{"num_hidden_layers": 8, "hidden_size": 128, "n_experts": 256, "experts_per_token": 8, "d_expert": 32, "d_shared_expert": 0, "hidden_act": "gelu", "moe_layers": [1, 2, 3, 4, 5, 6, 7], "router_score": "sigmoid", "normalize_top_k": true, "routed_scale": 1.0, "balance_loss": 0.00203, "balance_bias": false, "router_noise": 0.1, "init_std_router": 0.00712, "lr_router": 0.00229, "vocab_size": 2048, "norm": "layernorm", "norm_eps": 1e-05, "tie_word_embeddings": false, "optimizer": "muon_hyperball", "learning_rate": 0.00979, "beta1": 0.95, "max_grad_norm": 2.0, "batch_tokens": 262144, "max_seq_len": 256, "train_tokens": 701700000, "max_steps": 2677, "dataset": "wikipedia_en"}
Below are experts of layer 5 (counted from 0) of a mixture-of-experts language model. Rows are named router (the router's row for the expert), down (a neuron's output weights, with its number) and show model dimensions 0-127. Each number is 128 + 32 x the weight over its row's rms, rounded and kept within 0 to 255. Numbers have three digits each.
After each expert's rows: a language model's description of what the expert responds to. This comes from a sample of Wikipedia text that the model never trained on.

# expert 4
router:139085171151138085151179096098206140137103139160064136112135131193174135097137091092108154036093143146150115166093115120143151139178109120195111088119145135104183066033126120131130115063112095139097112166135125116100098164113160128180129149191144123135155182065153129070159136160156096184145116101114134115134148119153139082137098095113126149102090153167130121107157091149132139123159
down0:088137222137128199098071122113103161042119118095100126091117166167143102141130085136117117140115126079114123137121145162158162112198082125135137109088065178174084156119170110136122120145120120098169110222146138124103183142094134158125099165154138114134161222126142111120121101123107074126150157173126121123157140135061064135114116163112146168107137123130104134147103159114130103058118
down1:177072154143108080196070080121171142135146146117123069137186127144163088162166175140144069129185143079195124146187089106155171143080134136096144102091098142082134147162087148115125160094165157172135134134083132125103130132074104137110161164092158095102099113148177145133108088178105173062118114132148145143097103125102091127058106144133171103133108126198112135151100106154114131155100
down2:124118092141124189093130107082126102130080181101211143149145136115148127079171167174100170129058136094143065125089083140163127167178098107165175140124177095128147085104079104134131108153173121145099144139144141164085099091130112066185075118133119191166117142106120176096182140063139134114133160100080143118091103140131197151162138111165111095119115141142171125118126127156165072102122
down3:101188148156171097161111110094136173141138165163145092127141101095144159096114080120137133121154125136085120099152132168102103138124111123081127132167140115150108144124132107142140122147110128146115210150136151108130148178114139080216129145099090177144142090169086095157098154103107142088086113193157065128218129146156095116052141158111080074093163064096159102169069131105100174168108
down4:180132144091116122094117142130168174129191161073107174157144112155117127149107133160095214152107157142108109087135128129101092105160098151181134092094135172105140064173167108095081135142110119172165126034116161159108114071062137135127153146067142107120098125130105113123127099178128133149133075185093137125102116125121089121182101085163147176160090142137160099206129138083142078142121
It responds to: Word-internal vowel endings. Mid-word pieces like y, ate, ey, ith completing common English words, as in C-ate-gory, D-ate, m-y, stead-y.

# expert 51
router:149111153169168059086132161084150154119133151105125115126137121140213163126143117084131143068119155079153088192101103116116114155243150177101114099138153116119119065100101131156142132073089145066114100146134135166101125116107116103146183157152129117154178149100128154086109138157160138158104077129128081147158162127165139084147145091087110089116073154172170076108173117135096101169140
down0:078116173131111162102106160183099154205150084083156091156194150190120127094104133081107143141204149123102121050131111154099115109139122119103142168168191139109072045118099114183105145093098131125129099098120130145138126148171152151143111092124106098117114146120106121132083158105067162140104190097100102153086100102143147152128174152094161144185136098130121101094126156182162163175117
down1:190120114102095111169147163143085109069147097084159163163141149151107136074100146089123105167113170059100127079138159175070193140094113148159132069110209102107122119131129127127089143138111183147130115186128149131129093087150105128064173124091203141090122122089133093161148116097149158139134129112146098123151154144125088117125175133195125107138076108109127123178125096192202109128109
down2:126170104167102218113123103152156088134131224116142110148189137087067135182139118127153057122095138142170059151106110080104096098143156139117137137174154145123161122138131149135109060192122157154131164143066148131135119106113112172175124094149121113145138126093109150113101121148087109117084074127102132183109150087121095107163071134111116140097140156135122088107059172152161153130205
down3:153125134158024121103186135111173156093152128144100162141202120173143119116132141168151110090172137162127151089106113134048146144091113172180062168139136093118101197166123089122163140069117104150092055128136138109055103161098107096075111130166160101124093147136121151149097098146112128116158099118137084158136149150120135138169133112117105164074171148173159134103152120079145153183121
down4:150101173111121126129098190110177119099089110134174174144125092159130108111099104118123169128158091212127102151161068075135155139157074134142124068073120141102110144139116139152119121135115135111177148188104119096130136081149071173100077139118140173132120141120114155142145079087108081153172255145149169185154105132110153140081131080116128110104130127106069099148093108151150162128137
It responds to: Capital first letters. Capital first letters of names, places and institutions, especially D, B, C, Ch, Col, as in Dudley, Denmark, Delegates, Burri.

# expert 2
router:161100147169163051128143120107119147131129152083135083111093161178179125144156116103128159066125166110124062100076114122140185127150129124115086116140135123108160076065099124135138131128088175131123136154153132149093117147123141107135166177188163082158181124119168160080143161140142084104116075048185121134152165150157134090123127065111125094112081156181148089105191092076149136181144
down0:124112126143069105130164088161192106203177123133121024140171057134113129130137158109128123075111176146163108086117120117118096079131172127123148095128112178188156131111143124115132094173091139143129135193110140126113104156125092116128101171122155109153149092163092120068151189087130137127126073091182151161109153125076165128144104105189124156118123141163142120149146134087160077085055
down1:130084113162148123172111151128102085162164152111059144117134155081147139098119145107181119138238109077109124118107125084136165154119098168132108115178131117087131164078136110126160138149137152084153168223116101098148152100163149048116082117150172133104087134146138131086077116105172122074110067140154136159180164121108116164089171128136140072089140178123161114163154106079120135143140
down2:106157165124171142128108087093111122080103095149094121104042129120148148101151154123083158131162160089087086157056082094153083110085095083103162157096093057160130123131120128133077169130127175131134146115108144134157192148105113163126139071128102107155151066174147163124089161166085138117145172100151176171101161135091160150143169106187103189162118121142138105161110118141102190177123
down3:164090130118108120094236098085144092093100177088125152135119130116203188110114130186140114133132127106175173156184149125077151125121144084112149158179156179070215166099136112162086122127103145121105133144128074130164131118099152102098096129107149168173094108045069093174117119181117175115123109113117113136112111138180110100130096142128171148098108119144124095111146090120159149132096
down4:088123163143132106167154087148130102136106121142153094177161084056150095145141074137192150149176085144138115123144096114178139105127129071165108181089115178154142114173174137144171139133076122120139116161106097111091143152124114090094089133132097120098146108095135080161132157099155105097099183080116045124129140133131065119134172190171112111062146140196089190139144191153101112123105
It responds to: Word-initial vowel letters. Single vowel letters a, O, I, A, E opening a word after of/the/in, like a-uction, O-cean, I-pswich, plus the article a.

# expert 54
router:145098145132181062103142147071179133093158156102120075126142137124197156137155130101175121108156154119107117153122130134068109160145134106130122096214211109106191134108121147070164146128070087123082090163168156116048129128103158081152174116164158113116149111116145164150160104113182085162102065117123151193135146162103123124122163074122101119107160174127155124147147073124113119126105
down1:118120176163148085104103177120139127091117131122126157104181165131108150083115127148101145128144101098171155111163178149164099087201139098067162101118161081141115155163086189086136042119098148087167098062133068129154084080046130125156114080125162150165173114113135159121125080145145124126138164106159180191140119120116110139133101166103143105126096142158156130117191111168090096171122
down2:135153167099117135087143159125159084128120175140079074152130120117126185147144181165104142158092163101123158079097155116180136110139109125128114128143110149141154127103157205175122096080130177156113099137188184158145091167139140099109117116144090135105129163154199096097040151156112080095083091132106120141151162135155148144123192059118113081120109146130164106131104126059140104088044
down3:117112126078092115196139110125112093105110162186113104086160087149028101095193128082179151120176125072130089143165124103146150136150092100145139147134145140135152127150185150141132154171099130122150150111073136139144189084181105175115095159160129125129133139114138189163125111176140121116080168148139152110091114082096109131150161113098157077109156159165081095088095149106131173104037
down4:139121148111145192147069151115172115126159140076131090174156115148152143108084120088096085100197124119110082124098149091085162134121161149129142126155147135065153211115099090124145124208127161124122091103100114099135146084167135092200113080128101182114169163095136103168104103147086075125187117095065150145123093113093149140144166181153113130138113098155137153134064086135105145135187
down5:114093080108126078109198117106097113131082101105133148143125134109121134101147153128108142138123170164116167127097109118153179148083135154160150127099090113082133106152152090094120085098167139142161196120096077064160170149175159151125160162068111079084162142091150096136121118098132102180152111071080109092182172142132107100138092122132129186172060180102201161098190110152108160113149
It responds to: The "ir" piece. The piece ir inside words, as in thirty, choir, virtually, Pereira, plus other pieces and dashes in Slavic or South Asian names.

# expert 59
router:134139100184112103149171151084185138139147174108112094113174122142172143040133148142169109059156204100155092155126071152048155152128163109146099097190183120110173087117094163161153113142066143076144129139142096174082091125087141101163136141148173106141147134095101153107134126162175177146100100099150159137137147148072123129159101054108109123104085138124104095134134091147133129142135
down0:176110066155103076174142108190122158169133144073177162145120151150159144023152088162067157100109149090200107135126166085139086132113164145140126133122145107138125140157109129128094105148140117112114116111107149167134110115078150120112152175123108130108131104106155115105179103128154121179117127173087127097222094096179136132115171109070127182113098111193062138133075121117104099099117
down1:174118136147125048095159123150088200143088134168192119117189084079144153103099109058134080148088135089110111195168090130151128133156149145148200079165113174142137109115121134120136112119073136094094098128120153111080179113079085151190129120174173105121152090060203128080137123128164167152110140164136140114133121138123137098148115072160152091111135124123121111142153101153094142170129
down2:172168154115124108133105206085175166107188141155138120092186150145115121063143118089226113094161144130162077140117128118090121095132163165155132033106164141139151087052104157147106157122068122108149109150167194137138110154096165122097136129082121143182099112115103142119149114098131093176132122112145125114112109144078140119185155136161141133103062138118103067105163166113154114101115
down3:135119103160117111095161187121122089171148145106098056099122148083183071132094113157120083141165144167119052128105191123143110191161176168132129143135080091149116126126176084152130109150151161073145135158137131135103116114141052104075160140108154146173096115107138123124117166144155062080212091160119119141157158175159132054121137071100122138105132125131108179106147092166121114138090
down4:086131059160095186141147088169109122121130125152117192116147144143147122134131146096115156165102101176127125088073193135135136098067130075138122170109136144142143142111166063118160061145077098144094115113119141145141110091092186110102111199097152110134117097080216141118160151126135127070136177106121146168101177153107076141132086097146125085129110096142165142102173089159107190170166
It responds to: Name syllables, diacritics. Inner syllables of uncommon personal and place names, often European, and accented letters like č, ō, such as Wiedew-el-t, Wisc-ass-et.

# expert 52
router:137130120177128069135166129066176147104104155124075117089146125142164156086194120121180129085144183084140079169112081125064160179146109131163131098161188127096178071133089173151143130118074123069119132115155092147101099102107152117168177147173153070138152135098144163092140129144201130130093097116163130170105141169102147120154107083095119099088102145155153079093168086139131129151111
down0:056113092098169079083175062119133143162142106197157103184117158140121127197081112155054137145125150076119167134103134113191184116121129110107188166137097134083098159114119144105098084139113103136161097095114188100174128145204107149138115128104129096124153089154133090109151158126129122135163092151120042077115153176119136124122173132144128119139141128098099173062092167133096117126133
down1:130106181072124163148096092163151111066094132159110117096142127132117101158097148125125090154119140073104111116135136171122158118166096146154138108170149127073082131141136129151085102095133113139130147074061135188161114079121186191202148198176164234150181110120113104145150151192149096095166130084126172120178134125143156122131137116105122057122068109120145104116131127152118092133143
down2:089138154172150167072158082163124113114147084152162141151128095143170071118105130147183084126134224196138124096123058132106158150111070101101186142078109113182170169126070138132089142166137124158124056125143151126158119108136126147102153096176118127137139180132129084147136090060129100099122172143118157115079103115091104124172107126111165102103143177139168136097128111188095138086158
down3:113178133115154130092096113160140120155113087156116164158143160156067098136191047095115121184112049114159164102112144124158102158125101125098107136173214144096138094159121168096082156157103067166157098194133128146109128153106081122168164097144134129120148125125141134100086108179139103167133160106146185134162171154078136166064109105136116111145145108167089092079146073129154160163164
down4:155103086149125104169047146090125165121102126101130086115117159122118134105142163135182102169074042101183112156122129123130106112078149145110143149129094088156141115110136171149155107145187147077140117138117131124172138059187124135180132153114085128117150099108162073159135213156065158144133149159101180155135068146153094106112184090153083151136135072120167077175124156139096113112162
It responds to: Digit one and openers. The digit 1 starting numbers in dates and sections, plus sentence-opening In, This, It and prefixes like pro, sub.

# expert 31
router:107100117106138080163125184072163151184119121095090100103177154191150174100170143127148160115131186139134116146130080113128178151150141119131127130151152137111159103133147144140132061091128146108128137133104110110091113155081144103122215178173133137161124159115137120077104120185175111068119063085178093131129129115114184077129136053064104111108112152162187061128146105094093099120117
down0:192169137079142151105094086117151139083132122107064137129091161105136144126157157196102204115200169108113142152111095112119132133123166101138145133124090108148137082108082119114061183135088157168128069147107127137158096107111110190129169234117188117109118124126145098151155104126168081101146157112098110153148093085175116124119074162100150129158176111060144120118130099089164107139122
down1:115123108083076125171106128119149158097153150103141081158093128190173156156138147197123135137144065136142111104178116111161140109148128136094119076131148159096156194141159075059111128130124149084121152161061172174110162095095116129110110135170133074185105092152139111150142097109053139166136081150124175191132103097131145136059201082140098162153118145124117095118129123132087177108088
down2:143148115134218134150101115094096074075080146113148141101086123149161133141100078097080153103133095148146111096102120130089125085138147129152138144093178185062122150114074080157102160106121182068126132111191149180135075130136130102106148153125089150139176085073143141152134150143099150137110167191132178079081123114121165143161140115174129121142133122168129192087125106087194191151130
down3:131175111115115125087063090160138115078160044134101112144154095098136157125141148152161101107134093166135125176194142126123040087171113140137108107124078150099140108142152165080076077090089161144164154145127111127178142172154122193140160105124084113102178091111085113128158090104142161166151140115152172175094126126117130093175101195102171087142168174087121121138103132088152128151181
down4:109124124183103131095131143125129097191128147173105127093120103155151146130164106155148085145158128109091189159171121114136158129064136133163107124066107171085129097056115153114148089132103116177147192169135216116152168116152152137067114124139112105092116126062129061092128149153073134105065112186135129143108144105149093162142054122160135093165184149148112163153113151160153105089081
It responds to: Name-initial syllables. The syllable right after a capital letter in Spanish, Scandinavian and other foreign names and places, as in S-eb-astián, S-om-ers, Ser-ie.

# expert 38
router:145134121173115072138167131066174151101100160126069116094144124147163156083195118117175126085154183083139078169111085128066165178147111134166125099161189119094178073132091170150143131123075126075119130112159096155096097102109154116165176156174159070140153141093146163088134125143201130125101098122162128169107137161102144124146112081098123105084099150161154079097161083145134127152115
down0:167102082109089159152046140089140109108091132176098184059180148069126158141126120141100128092183157115144132169148130123104108104098098134179127095124103126106156128131128093137137127121167162123170077095154157136113120114108128218111152128128142194126110153144139134118183207190115099180120098157085179127148118197172139095125164154115136139102126145103054116125106138142113119049104
down1:106101144123181123132121095144160103117158099153133128131094107136123110164188179118091107152124133149127067172123061158118109137055118149183078129124075089092114152210137185126190144117114074103172166102153158084060130158139115153163119129182163133105121159104072184109076122167168157118126190135160070093097137171114125132137125128134174133183152148123105144151102090107174129153104
down2:216118134123207108138166113153084197108137152106155134177138143140116165161146063140119167134134113114076131213103102137088094177140106143076156162107122084144102158166119126118119145145112093181120097131081117147125175113136118115133144172202163069133174063135150084134119090098102142157052147111168132123141135077148153125096099129108140100144158112109110111181134102123089130123204
down3:125150155056149039112074123111147140102196117140121130141134100145097092135110156115106092128164120122152122064101143191122070097066098150147155139119134088129148122095102174113152112084145127103130151143170126147152166138091144170110088082134152103103095239122126197090111152104183130101116167150142099141195109144135085137103112127137157107144105122097104210168090129167107150143091
down4:150166128166094223092117103128111118148142112115140094144073122075129133110104099120141121151099144151102131108093147128126121069132150196111135135148148157111105147113090209161111101144056148120168126157107151131114071128132116178123151147111125114170118114150128169118132187143095114034176134078096122183092108132017133093114152147121202138171144119114121084163168083142098123144158
It responds to: Subheading ends, table separators. Closing === of short subsection headings like Youth or Belarus, plus table pipes, semicolons, en dashes and modal verbs like would.

# expert 60
router:143103166123109112115135109089123128074145147123113101051117156157220114094124125122172134130179164107152108176083136079091186189168139175191120113132171111130122119103114138131119159172110146067148123155124093101069090122091139081139175142175161168151131166082146112080125113144199109129146063089122118151157153122125190129145117106079131104086089147121119126128127101098114173210120
down0:139070137041175045119121174138079167150130126163161142016118166101119104042114140131117118178098134097126124173143169169150104147137113124155161107141153074162150111139174110104156159163110130136181099100075061107128138129155123135138092104144129112112106151150116102147155132147109148113110127110075128142056136169181140141175147073145145088127116121156082158136111169115160141173153
down1:110088173164089055108165118155129106158137169129078085116141108121110147160149112110101075097119119124106120195190147070131124130127163178202164127157120155177113142154186138105166131148102148089136172103075162110148095145086117193149186158105106166093094160130132164101178088122190100092094145157101106141088125133150115127167106105118078167105163153126053131106113102140071128098123
down2:137107093163104098171117079083182116124092206198051191144120117155103107161096118101148168136124136145146122152121092123108112181129029053063109167162134113168127119124145178130118158110125077152125153133123114151108129147121136098119110127051129100158107123144084159201150126050127126184147199162159158141135166142120112156128087124120108129099132116119107154144125107130119093169108
down3:118150140108060176144116069100140194137125140113191158162123125166134147141115149109134101077158117087150172079181149141115124096121115157118107149110097163104098079139099070123107178081103092116140192159099143140104125125119108097094131119192142138096133118155106079148080186141137215116106055122124144148135137131116113096100114154114113100208105108152212191121088183140136144103115
down4:147076180099149140096117131149131116093182158110076096121163153102109139110099141137091063183131146090122086154094095125139108181179085135162114154128138117077095115123097164111131080139142145105089096127136108109114151072148108122107050095105150127149134128147171154086098121119103177164130131169085148172174129130164160169151124093212145122140063090173141071163156152176159189077169
It responds to: Past participle endings. Past-tense and participle endings ed, ated, ted, ished, as in created, nominated, burned, presented, often before by or in.

# expert 37
router:145097174143152141149143161097126143106167157141135139054131111110130156140142118146176115081138150123093109114106154141142201170129130118143085097219239128061170116046124176136162117086059121085129136140152173146103106152114171132153138119113138141114110129130148130101109144162179083127095065114171090157168126124141145139164156144125117094070090155136121065117110073080138107119096
down0:120154115155177144129161163176074115146169097155058117084139118134165122084202139155153078094108143109175133090183076117156064078108098138065115116155146104174167136145110107059212126121127146105144088174137170105151148096091112132130143110120123125067154119127133142150126104128132152087151139141129096133130111132206141153127151120113122179151179139110161062101126123034146111101136
down1:038115130163112101121103224118099151181064175117159132101063117134102122161055148199103108158161157148149134084152078130105152166133157042170127097128092185080123165096096160135132060158154167126095104147128096146116136108086162113110145118148173097137158139114136099148148137116169096107169144120136118141173181150116075132129124160150148110156107116129138173121161110123104109141080
down2:167101109124120166154110071119161118115129156144170098182126070097147122120075119112141132125132136111093149090105166136066108069152049113161127141107164161133098114200117167136177170170129117085127070200125150142092084088185133116154125139086117122136134110070157152141100116144132082132107116102109152166115221112129206148126155102147132166067173164136131160121132056115151112121110
down3:121158045140122115104084096128097118097153095104164118165135164074061150115135196164078071145123140121187167141109123131134112149148145159067176135092121095134056161062171063122189092091196164173107113133169072133136155114130186131121189147096146125173173118163128112077177152124112114148147102121139148173108156131111155151141106143138102083125128109114145139148096119090141115108097
down4:146103118146070139091129191154143132166185138175145128111161093128103155111098121116192129127196112091184073132143117074127089073091120106167124117155146104105097174135159154159134148070147131145146154167126172123144125119097138106062121134131125121148060160091129132074139157122168126134136136091110159143189109212128088169128138162147132179122154088131071127095069115101080119070058
It responds to: Pieces as, is, a. Mid-word syllables as, is, a, iz inside ordinary words and names, as in inv-as-ion, tre-as-urer, ra-is-ing, t-as-ks, Que-z-on.

# expert 36
router:140134142171151088112086154092173200094153113074112073106140158224142131087161142145156164054117180098133105139086133076116144150141146159190133139176107170061132148025025127158161132128139119113112120100088145145096113145115134151114137138120153135146140109105159175105118138132147155161122110055173114154111125154154141141087103138103122123107120143170142117089110107107175125166112
down0:131151123128153110110162119150097136126087125130139141105123241091149160071120175167118135133151166059135183094139107104124107147142165137030114088117146150149117061130109106153162108169122190131173087102124093134110119114053100144152178123129114158133120111149128138149117134181131084138057091184106085154133069119118120116149123111161133126115198167142175126177144095101096087165091
down1:077132185117144161156087127163148136147115104071118091142124088154163137059148095127105110117122149154193139129109145183097159109128151172152197119139061108160091182060157123166111139112124105129164067144126131115149176126143144081164057146163077154148131150104147136068112154106105181124144079156126132121184124121139148085093129065087068104193112079148128120156092163119149131099150
down2:167074145114107130113222107109139144106114164126157139127139123144090078134067132103159152127079146131069162153152093087100085143125178188202075157086145133164146214156141130180150083139135110102193123092115132106082121149084161119142066188142129121120105152143168096131141190120118147172085122128115170105123124117086107145135131130127147125076135119077119126171108155064090169126099
down3:130129171178195153068128158161155190105116088122114088147160138138069139120159119082087150136177162136124092136135071155140092197112122090163088092086080148090138102101118123115126120143118119151132163093098100125134068110153166130098086070105129084087150151124174095133123169081122108118140137209145185118131207113161095167193170101123122124126114097135100152154164160168108081143115
down4:133151137154142128124146064153095159115135121118163101158144071122130089155166160124071162119158142118182106066114135172136138154154144114127097113154112136152141071083146123149080100161125073181138113123145093045179112113219200185149174098073161128087066105147141108140162144118187174122098137107134110136116149122128074075096179148111112117123122084090122082107177169107122128147110
It responds to: The "re" piece. The piece re inside words like increase, inbreeding, mainstream, Supreme, there, plus a few other pieces such as United, Europe.

# expert 25
router:159137130125165112141135135093150129143118195134092130064102138168150123132166163125207106126122176107109128148062114159108158143156135195148135038104156142073138056100106168158131133108110132135110143140122132157098069144090133136179167132162161100150138122083134135124173154185191080147137097125128100169105166159130160098156114039066147097104108137155152094111152055115139112135081
down0:153120084107184140163128134127180072131062176174127169141158087142105105086224132134070058160137128095093098132123086111171135113110132147133131152164136134162124161171148097134081127083152113109124057160134149121097106104076103124124167083157121080083128149152134164156108164072129079123169078165132161080136130199108098050124166117133141135150123169119117128154125132146125187147123
down1:171157095142062128156111177146133124168118091184116253128097129154174091136103119153117082157103188162163081148127164148184071162095097134103169146119076143101136119163128115139106149124102100119128089140137158086174103126107093077124115034126107102126154141112115134143148155133156163077090163093114089123109139121140126132146159049073099103104167121180117133121152097134152110115168
down2:126145149159152127129166171112075147164126142139139131131101117165085096141172179138082113114066132075112133118128127103162087148138106097088100154195122082132152111126112106130142146118186091168136169178133102093121126093160216189173123152111125159123107127118129168121106074230133086120105141152041105119184172067106078071126104144105141102094122174108120148179131105126140148093125
down3:130112163158142115171114135160125119054132096122095082127099102101062135132106088110148172135119161097117123158048085111112099115112131143110137068133144221107148179129194082151137120161162181109154143079144182135123175122117092144138100100056114208133143139170144145133111107106156055141107168069127124112091146133154154185161087140159157137184091105139145109175120143119137141088140
down4:099135107123073133083098171195165133106035110110119100145142152130125115127105139141126148129171136172122092162126222139094091180110103132125200127106124107163132149139137157060140210143075122092099171165122127154111104108155112098168110139137135162134176148136100102156134149154082102117084062129117128141140092139083086136131134176108115126146105153220150157093160087112084130068140
It responds to: Leading year digits. The first digit of a number, mostly the 1 or 2 opening a year or date in tables and prose, as in 1998, 1849.

# expert 10
router:154073188129157109132159130076194164131133158102165105106118090165129154039167123134131118077164187124162083176164135163080133178137121148164096089121169111116151109086125164136114140075118123139059119167147152087077108155127153117152148116172130081168111097094135163116186083155195051169123082085132100142139145151155161147133076090093132101149119152124114136127124111083108151110112
down0:145124132184142151100113076087133136092153117140102139102128114098098138068102099117108150161072067093155113167087174086109095105144120094137174123108154160084131121118134171091106129077201115090094092111195194182076146208127124176168152203143139098163156138177118143107142050178122111090147152115136177102137162063140136116156129142125117124141131113163116132117141157131117145077152
down1:116124054150161163193149122147144154101135118148166122143129100148111078141090153146161069124158160109149163084150223109125120111117174141100124119059081132080143170120106147147093078074133178145115098138101085124122118150116133149082089106156175125134193147133139107109066132145094120148122138168145101198138121080116155138209103082151083167096175166131169155122115072112085131107120
down2:111098108078163124151139075200122116127235143078187140117191126078104104111112163103164092162083146122131093163095146144164116125124080148108162166134141164166078100110103186158082112118151082191115140090205147225148139114158122128141120137139099089123107087100066146133146133100145132152149080107103133134145147129092114134131138067140085116136153133120148098089130141133157156081143
down3:128127124108153186098153151065096143184140088114160239138089064075170141133161140111107171089064127119105130145114123087204096143148143150101148173169106115087134110108131103118140126161071103135163114134173115125155137115157107159161098136126157134141106173121232124111168131173135109090088141121091125187106096092112081123109177107115103107088168152133165136099100108114100118169112
down4:103158114084098133088130095143142120075188179085174088201133171131086118155089141122126112122153163168124128105145116102113126114151100161102172059150116116187078142204153115160153182110152120099127120119128133083130132200116082118136177149116076118110145114138133219167068125102125135062129111141112137138101103098105154093101139164091120160179115140067196121121118170145121118075131
It responds to: Y in foreign names. Letters y, oy, j, hy inside transliterated Asian, African or Arabic names and some English words, as in Aali-y-ah, R-y-u, Bei-j-ing.

# expert 48
router:116138149142127096095170153133150102137169137134074148112161134165164173109109118125107096094137181120118088119067062151069155184162125120179134056141151109126191116080119109145181089134094119106080097180145158153072136138155157117177146113154174097149109088133146107080144123138128063170120092141150102184095154198136175077125111116135120101127072165142129130101197102090138169153091
down0:137165135138137151113204150112109177113124109158150181166113088139157100050121107137146138153146154108107093171152116113111109116208141202171104213105117159104152128129133087143169127073170100155111096094168068104124077130162113150106119135130108095090144123132129154161141120110081126125079094133105118148136168082136096129093051030137150132163058148129160141165116138118111175118106
down1:088090127163163117120162162139139136184139143151149121110015106133063165110127094103098137123103188106080117120115134133144148139161129159123127095134103044191164155159094099111104092125091118147118090153163173151128097127115142127146072130102131099171095132165141201068117210118171122097141159131204084114115077150157136151165137103165120162135097165156115162143110073113134135089136
down2:143087139138124146074106124150105147151152189150186178131180106187092142171144082109117079131127149093084154159170074145082111088123069148122100168125127120123178112105155129130154172144126137170136148125068130092142163123145085112114174145140172140136076123117104113078165173181106171137142135105070132116130046119172123097134060186104106104155075117117170070120169088127117149166097
down3:150076161111156180119079141139076129127139087149133086098124116162148133074089133078155089105178119115099154193126117132169124105152168125162186162123146173082105208127103096082122102115140135151155133158138153085205121083126176130090113134129076180133121108052102139082201081117137138176148116155119097124086069108084142153136141104166148148104107163140135134120131080108175149091165
down4:136107134110104091090130189107058132133074170116128151146109150039121136136129103126095110179118147155193108124170105101116147188189075107127124101133150112140159120191107128106134133131162102129142093158129097119130061169092136113139118068053139116083153129151104139148077117117156144131170206153163143165119076107153129086082113200138084157141167162159105148120175116156089088127168
It responds to: Mid-word syllables. Middle syllables after a first consonant, such as ag in magazine, us in Census, per in period, at in Catalog, stat.

# expert 26
router:160107148155110066105155119090148153118165139102144139120127154151146169124139106114158131090161159090152089144102039145115142131225099146139138091176138115094224087095135184194200101139066155131126131138116099154136073109117123101141152158134120134105186117108115157124114122189157127126130104095163079144126121090154129057132084109108125112118089128184151078121141117118152110213113
down0:103122165169124097101105121128101119148071164117129150090120102177104070160086062196162106159102132119094106089140090121154157170099211125165149160125072150120081144145077173115148121102162180134064132147141202120117106111117149104202073108138096167154108179117110139196148136141147115175190089117126073175102130103117133122144133106084090161148124136150075124122162164122118132112129
down1:109137079117090109120137115146150100145141181157169118165150113074086193141161126093206128155099096163097127068144058126092118095159126144122092162135144128116086171143186094113167047119143113092162138099135182162117108169161114145158202094153159101167133167122172098151127110097095088169111099188108125093148154063167102148117108114113119123156133094198130118093094139132172084122132
down2:134115108180101104115132096154133124159091092147132143201133050079147151069166134107065136161110113126122092089112137100080062115144137158157103132126111095159157077171129175167100108104125148134092180109115134145117159158045156196183133092137130136094101152124096133081159110130134150067176123147119118148150154108136080176157159082130157210129118162165111139126111119106169198149109
down3:119073113141106126087151087130098148153130152178136132148172165093122094118156148115104155127080162146114198130141143186151146078188109152183125085167111079143107114130139139071082122099072127150119084085075099125105158096158194092161148162128115197077131176147137170101154102124127094080148136113143112113090188071131149117149127123134072091147102087132166162130158091200143098164170
down4:082089195121153106113089147148082112134156088162116108147072211090154134106124119155108123189101091085162137103151136100160141080134144113094047088160170173140062156121116118152194140185148101098113123194190138094174168128178130084121125076128136160131121119145163167092144121147151087123162121145097137096096163119161069131149085130144139165145120118127133141074131123106173068142140
It responds to: Word-initial C and P. Lone c, C, P or p opening a word, mostly lowercase nouns like c-ampaign, c-ritics, c-eremony, P-ollard.

# expert 63
router:119106127174163077161111146081151158099111113119112125128111182122179185075182073116190129112143135073112107153130145126057151160171082146147144109150189093081159081108087135130144154136115119092088126128133108118096079103073163101211175217161154092138171156098160139119137158132146127135058138105139129148116137103125136100133136130110126068097121158196150140112164131070127144134084
down1:184156111122131121121153107163096121213099120140154131138115076175109123126129182166132095104152132157111127130037088094139133101120086176130086063155099146104127129200107149097095158088105148146151187129093212090094109142163109115137107071135119144166146089162135100150148136172172120142148115154067149139164134124171160062139111104104089133110155143086103141102094077134146121135211
down2:119123132120155130166141140124144158094158131119141164097121099107157168081137124118108136192125110128158115126121118124116143171121176119106126096081054178089189087142155100109104135188110120119137145039074145166072109110146120152113064139182084180129103176130102116089153144195138115134092121153084069095135063205119183101097166146106153104149163118124163101121123066135158168166155
down3:190129147079148130088095114133164121052152167124118154092133102181100091162131143128182164136080100182120140113127151096126105193115160149131133147147216149097169092112129139132131106128066137129125090153132125117136137123157139146106113129158155126104134131160102138154018087118062157196127180126193144115108137121075110111146127090140108058134081153150092104151075141112158166065139
down4:109094110156109061155116133077073093142133091096121129154167149105129084140130181124109137126112191084114144181096152145108097168165124102147167083128106088128113128143206173133101117121160154175124108129153083123115118158103140111152151096092109118044160113083161163103114107088108130174201119089120143098121177133109166133146037103163201176085127145142166162130141114160079169134160
down5:146141094140134169166173091141107137109113138111150127051110089078140109173146156121113135081069090138090138100117105133111110124111124091162117123153109120110137166208120062090148095184214117082112122155124104166132089060128125190129152188082154095077113091091184150142121145145137087166145144135192135143137149168134133176108164114133111083132094175126180136072161103108162175135149
It responds to: Year-final digits. Last digits of years and numbers before a dash, bar or comma, as in 2005 –, 2003–2005, the 1880s, and endings like century.